python train.py --num_hidden_layers=8 --hidden_size=192 --n_experts=48 --experts_per_token=1 --d_expert=544 --d_shared_expert=0 --hidden_act="squared_relu" --moe_layers=[1, 2, 3, 4, 5, 6, 7] --router_score="sigmoid" --normalize_top_k=false --routed_scale=2.0 --balance_loss=0.00259 --balance_bias=true --router_logit_norm=1.5 --init_std_router=0.0199 --lr_router=0.0022 --vocab_size=26579 --norm="layernorm" --norm_eps=1e-06 --tie_word_embeddings="early" --optimizer="muon_variant" --learning_rate=0.00299 --beta1=0.95 --batch_tokens=131072 --max_seq_len=512 --train_tokens=616400000 --max_steps=4703 --dataset="wikipedia_en"
Below are experts of layer 2 (counted from 0) of a mixture-of-experts language model. Rows are named router (the router's row for the expert) and show model dimensions 0-191. Each number is 200 + 30 x the weight over its row's rms, rounded and kept within 0 to 999.
After each expert's rows: "comes before" lists some tokens at least twice as common just after its tokens as in all text; "mostly gets" lists some tokens that are sent to it at least half of the time. This comes from a sample of Wikipedia text that the model never trained on. Tokens count by the router's weight.

# expert 40
router,194,207,195,219,185,186,228,205,176,247,219,207,201,213,203,155,171,216,225,184,173,189,174,240,203,222,207,178,145,195,166,168,194,147,229,242,198,165,154,243,170,158,165,212,220,229,182,176,178,146,183,156,241,195,231,236,240,81,221,165,174,177,224,170,175,160,194,164,180,197,194,202,245,241,229,205,155,223,217,209,202,196,158,235,174,257,151,149,183,208,215,208,194,190,209,203,139,153,180,215,183,164,209,140,201,216,237,245,162,232,213,238,189,272,158,236,185,170,219,222,240,215,223,229,155,179,137,214,217,181,191,231,212,220,214,191,192,234,198,168,201,173,205,180,204,235,216,202,201,201,140,205,161,194,247,190,230,164,183,208,196,221,216,206,182,188,239,216,174,171,233,204,176,257,211,246,229,144,190,236,188,182,181,202,187,147,239,155,230,211,230,195
comes before: ",", "'s", " was", " and", " County", " had"
mostly gets: "iday", " Todd", "bury", " Warren", "arton", " Terry"

# expert 7
router,177,161,168,163,232,220,231,200,179,229,179,234,233,245,229,227,179,190,215,217,183,200,227,170,209,166,200,205,193,195,216,183,222,222,209,196,218,177,270,193,243,235,236,118,224,176,204,162,157,203,215,227,198,230,123,187,212,220,182,177,217,183,200,189,187,184,197,170,148,240,213,246,209,196,209,228,227,208,154,190,231,213,214,211,171,166,197,234,161,190,233,208,230,162,186,259,194,158,178,229,192,240,188,231,239,226,174,187,177,242,201,171,217,164,205,182,161,230,174,153,135,240,216,220,153,163,190,176,166,194,145,180,207,220,212,179,176,171,262,206,225,182,246,190,232,167,207,260,164,205,184,190,197,173,198,240,224,213,221,230,208,210,139,216,267,181,212,188,171,170,220,193,246,236,156,239,163,261,228,243,197,253,260,223,197,185,160,131,204,196,206,213
comes before: " to", " in", " by", " the", " on", " as"
mostly gets: " received", " made", " went", " announced", " took", " began"

# expert 28
router,171,173,175,165,218,250,207,193,188,236,214,254,228,230,222,214,183,193,174,199,180,202,214,184,222,168,188,201,215,209,212,184,228,215,192,191,190,189,261,186,257,215,246,129,211,189,231,176,145,236,227,225,238,214,125,169,219,227,188,183,224,189,224,142,191,198,189,183,154,235,229,257,183,194,239,225,233,221,149,164,206,215,211,191,174,157,184,223,152,190,221,198,240,158,223,248,210,155,180,227,233,239,208,237,220,205,167,182,150,276,179,180,239,188,214,166,201,229,173,143,159,242,211,226,177,177,186,177,173,230,167,217,207,224,189,167,173,169,269,202,206,185,222,188,226,185,199,240,190,198,162,162,173,184,203,248,207,214,202,239,195,201,168,198,275,170,198,214,185,191,237,199,252,183,161,243,160,226,209,235,182,264,243,203,200,168,159,135,207,223,201,228
comes before: " of", " was", " is", "'s", " has", " had"
mostly gets: " latter", " same", " whole", " median", " city's", " entire"

# expert 14
router,207,226,170,212,208,203,197,233,178,212,224,215,224,230,207,248,173,177,243,202,187,180,230,248,215,205,232,182,185,178,162,190,193,162,214,252,192,177,142,248,164,191,186,209,215,238,189,222,149,193,177,161,223,209,220,172,222,189,179,139,243,168,238,115,193,145,234,171,204,220,185,214,169,211,231,181,159,206,198,226,204,191,181,205,193,205,152,178,164,185,207,204,191,226,200,232,160,172,181,245,154,211,209,217,192,179,200,242,164,214,242,223,176,258,174,248,179,190,217,230,250,192,196,258,187,179,141,180,202,183,210,228,212,212,239,214,144,203,204,173,238,159,278,127,209,225,178,215,195,188,160,208,166,183,206,218,222,177,213,232,205,151,204,208,234,178,208,132,132,187,224,177,202,236,176,204,241,155,173,228,206,245,212,242,215,128,243,192,242,222,232,228
comes before: " |", " (", ",", "\n", " –", ";"
mostly gets: " Despite", "ová", "ović", "ić", " Thompson", "sson"

# expert 44
router,185,156,189,188,254,201,209,221,237,183,149,197,222,206,137,242,232,150,172,195,165,200,175,222,231,214,221,194,163,204,236,241,187,219,194,230,177,204,256,243,154,203,211,200,254,201,195,208,188,272,233,231,229,213,168,174,207,206,192,181,224,185,202,151,240,192,174,170,219,205,191,206,136,225,180,187,99,195,178,215,177,191,198,171,209,197,212,223,141,183,207,209,187,203,205,193,227,281,239,235,224,204,219,283,183,163,188,231,206,224,216,256,241,142,208,160,173,200,231,207,217,243,236,233,278,200,241,166,175,229,168,163,212,205,192,184,212,232,232,244,183,221,204,163,197,163,227,203,230,190,219,191,153,255,205,183,186,152,206,228,166,195,179,200,165,128,162,191,196,212,200,177,186,164,205,209,228,150,198,234,192,205,226,231,157,192,198,238,197,207,177,188
comes before: ",", "\n", " |", " (", " in", "."
mostly gets: " Championship", " Cup", " Award", " Festival", " Championships", " Regiment"

# expert 2
router,157,138,179,161,213,247,206,205,194,230,239,251,217,247,214,235,197,201,182,198,164,212,235,195,214,155,177,196,203,204,217,193,217,234,202,201,207,176,270,190,238,201,207,130,196,205,227,188,145,223,208,222,216,213,139,230,211,235,194,183,226,174,214,153,194,191,193,181,160,256,217,268,205,179,246,225,235,214,153,173,195,230,219,198,174,176,167,211,164,198,222,197,255,153,205,260,227,169,176,208,213,249,164,222,229,201,169,166,168,276,173,184,225,184,220,194,175,221,187,153,155,220,196,222,161,179,218,168,175,220,162,190,215,226,188,173,164,164,247,205,211,185,237,179,232,164,207,247,160,190,173,176,193,201,198,243,225,202,215,229,186,222,159,201,271,150,210,166,161,197,226,197,263,199,152,249,166,225,204,221,186,250,238,206,207,201,155,144,199,219,200,240
comes before: ",", " of", ".", " and", " in", ".\n\n"
mostly gets: " communities", " hours", " books", " clubs", " issues", " problems"

# expert 1
router,169,176,193,190,118,250,223,228,193,213,206,231,224,194,198,166,151,118,182,185,208,220,159,199,206,182,183,209,217,208,187,222,262,254,206,231,216,207,204,187,188,231,233,161,169,223,200,177,185,271,151,164,147,228,173,184,163,181,143,249,170,178,218,124,205,204,229,182,146,239,221,222,216,197,211,233,180,214,223,202,223,201,162,198,180,213,162,251,212,172,201,211,172,207,224,232,205,189,176,204,189,208,226,170,176,158,121,158,217,212,218,163,191,213,192,191,163,187,214,169,135,240,163,261,231,205,230,185,203,156,171,209,219,235,167,167,197,173,198,205,210,213,277,220,203,212,223,208,139,200,186,209,179,183,249,227,206,210,228,190,266,247,179,218,189,198,233,163,235,207,215,224,212,232,158,192,165,205,161,234,181,157,202,176,173,220,192,206,226,200,145,165
comes before: ".", " |", ",", "%", " |\n", " m"
mostly gets: "600", "000", "100", "300", "400", "350"

# expert 41
router,179,183,167,181,194,240,237,206,224,197,209,183,161,228,185,238,214,247,214,208,247,171,201,193,191,157,233,195,168,171,187,159,210,220,212,212,176,228,164,125,163,195,201,254,244,215,160,263,171,161,206,233,200,238,162,255,228,198,211,189,248,211,195,197,246,182,166,238,216,189,214,211,180,166,241,240,240,202,209,188,197,192,181,205,167,194,186,202,193,194,187,175,211,164,212,205,195,181,216,165,253,172,220,219,167,196,148,175,135,175,141,154,211,240,215,205,174,211,159,168,173,234,279,163,250,201,212,174,189,234,229,215,225,203,203,186,168,171,223,218,222,219,157,197,146,191,204,220,229,128,188,174,162,228,190,234,241,254,257,200,179,248,148,225,247,177,208,205,203,240,177,166,170,181,202,238,172,186,209,217,216,241,201,238,200,211,147,140,194,238,241,224
comes before: " of", " to", " in", " for", ".\n\n", " on"
mostly gets: " part", " west", " back", " south", " north", " half"

# expert 27
router,151,163,185,180,188,204,206,241,215,164,189,247,187,200,184,178,223,209,133,198,181,226,142,222,178,175,166,221,234,183,169,239,262,183,196,206,212,158,270,168,201,235,229,138,219,193,142,172,165,159,245,254,167,236,154,174,191,176,184,173,197,178,207,186,172,261,193,207,163,209,229,199,209,152,210,229,205,168,258,181,256,199,219,163,150,184,199,192,185,165,180,196,226,201,223,191,186,208,195,178,206,247,186,170,213,185,152,205,147,207,190,200,219,181,217,180,173,241,160,168,166,175,215,253,190,206,206,204,208,226,180,211,196,220,217,160,195,196,215,207,217,192,218,260,164,141,232,228,177,222,165,238,175,209,242,211,175,231,214,223,153,222,199,244,263,102,207,197,158,184,236,245,224,235,168,195,199,229,182,201,212,204,229,210,201,179,217,177,231,243,167,257
comes before: ":", " |", "\n", "==\n", " |\n", "==\n\n"
mostly gets: " Length", " Votes", " Total", " ±%", " Phylum", " Binomial"

# expert 38
router,126,173,184,193,178,229,192,235,194,187,155,237,182,214,186,187,180,179,170,201,223,166,208,201,180,235,182,192,171,205,201,186,249,230,181,223,169,246,279,145,201,188,189,226,231,204,210,197,193,188,212,240,237,216,172,153,182,166,157,187,252,183,191,170,178,206,200,214,210,231,186,220,194,210,187,227,173,196,217,275,247,220,136,222,152,185,214,221,176,190,151,173,190,192,163,224,220,196,189,197,260,158,245,240,175,165,184,221,166,227,157,138,205,185,170,188,234,239,181,184,185,242,189,213,214,200,182,184,204,251,197,204,137,236,189,224,200,264,193,200,301,193,150,230,210,208,184,150,142,196,187,187,138,231,263,199,195,202,207,245,200,184,240,249,224,239,211,172,190,190,221,236,199,225,184,240,228,175,177,186,177,183,231,243,187,200,212,165,194,223,159,172
comes before: "ing", "ed", " the", " to", " a", "ers"
mostly gets: " allow", " find", " create", " make", " receive", " take"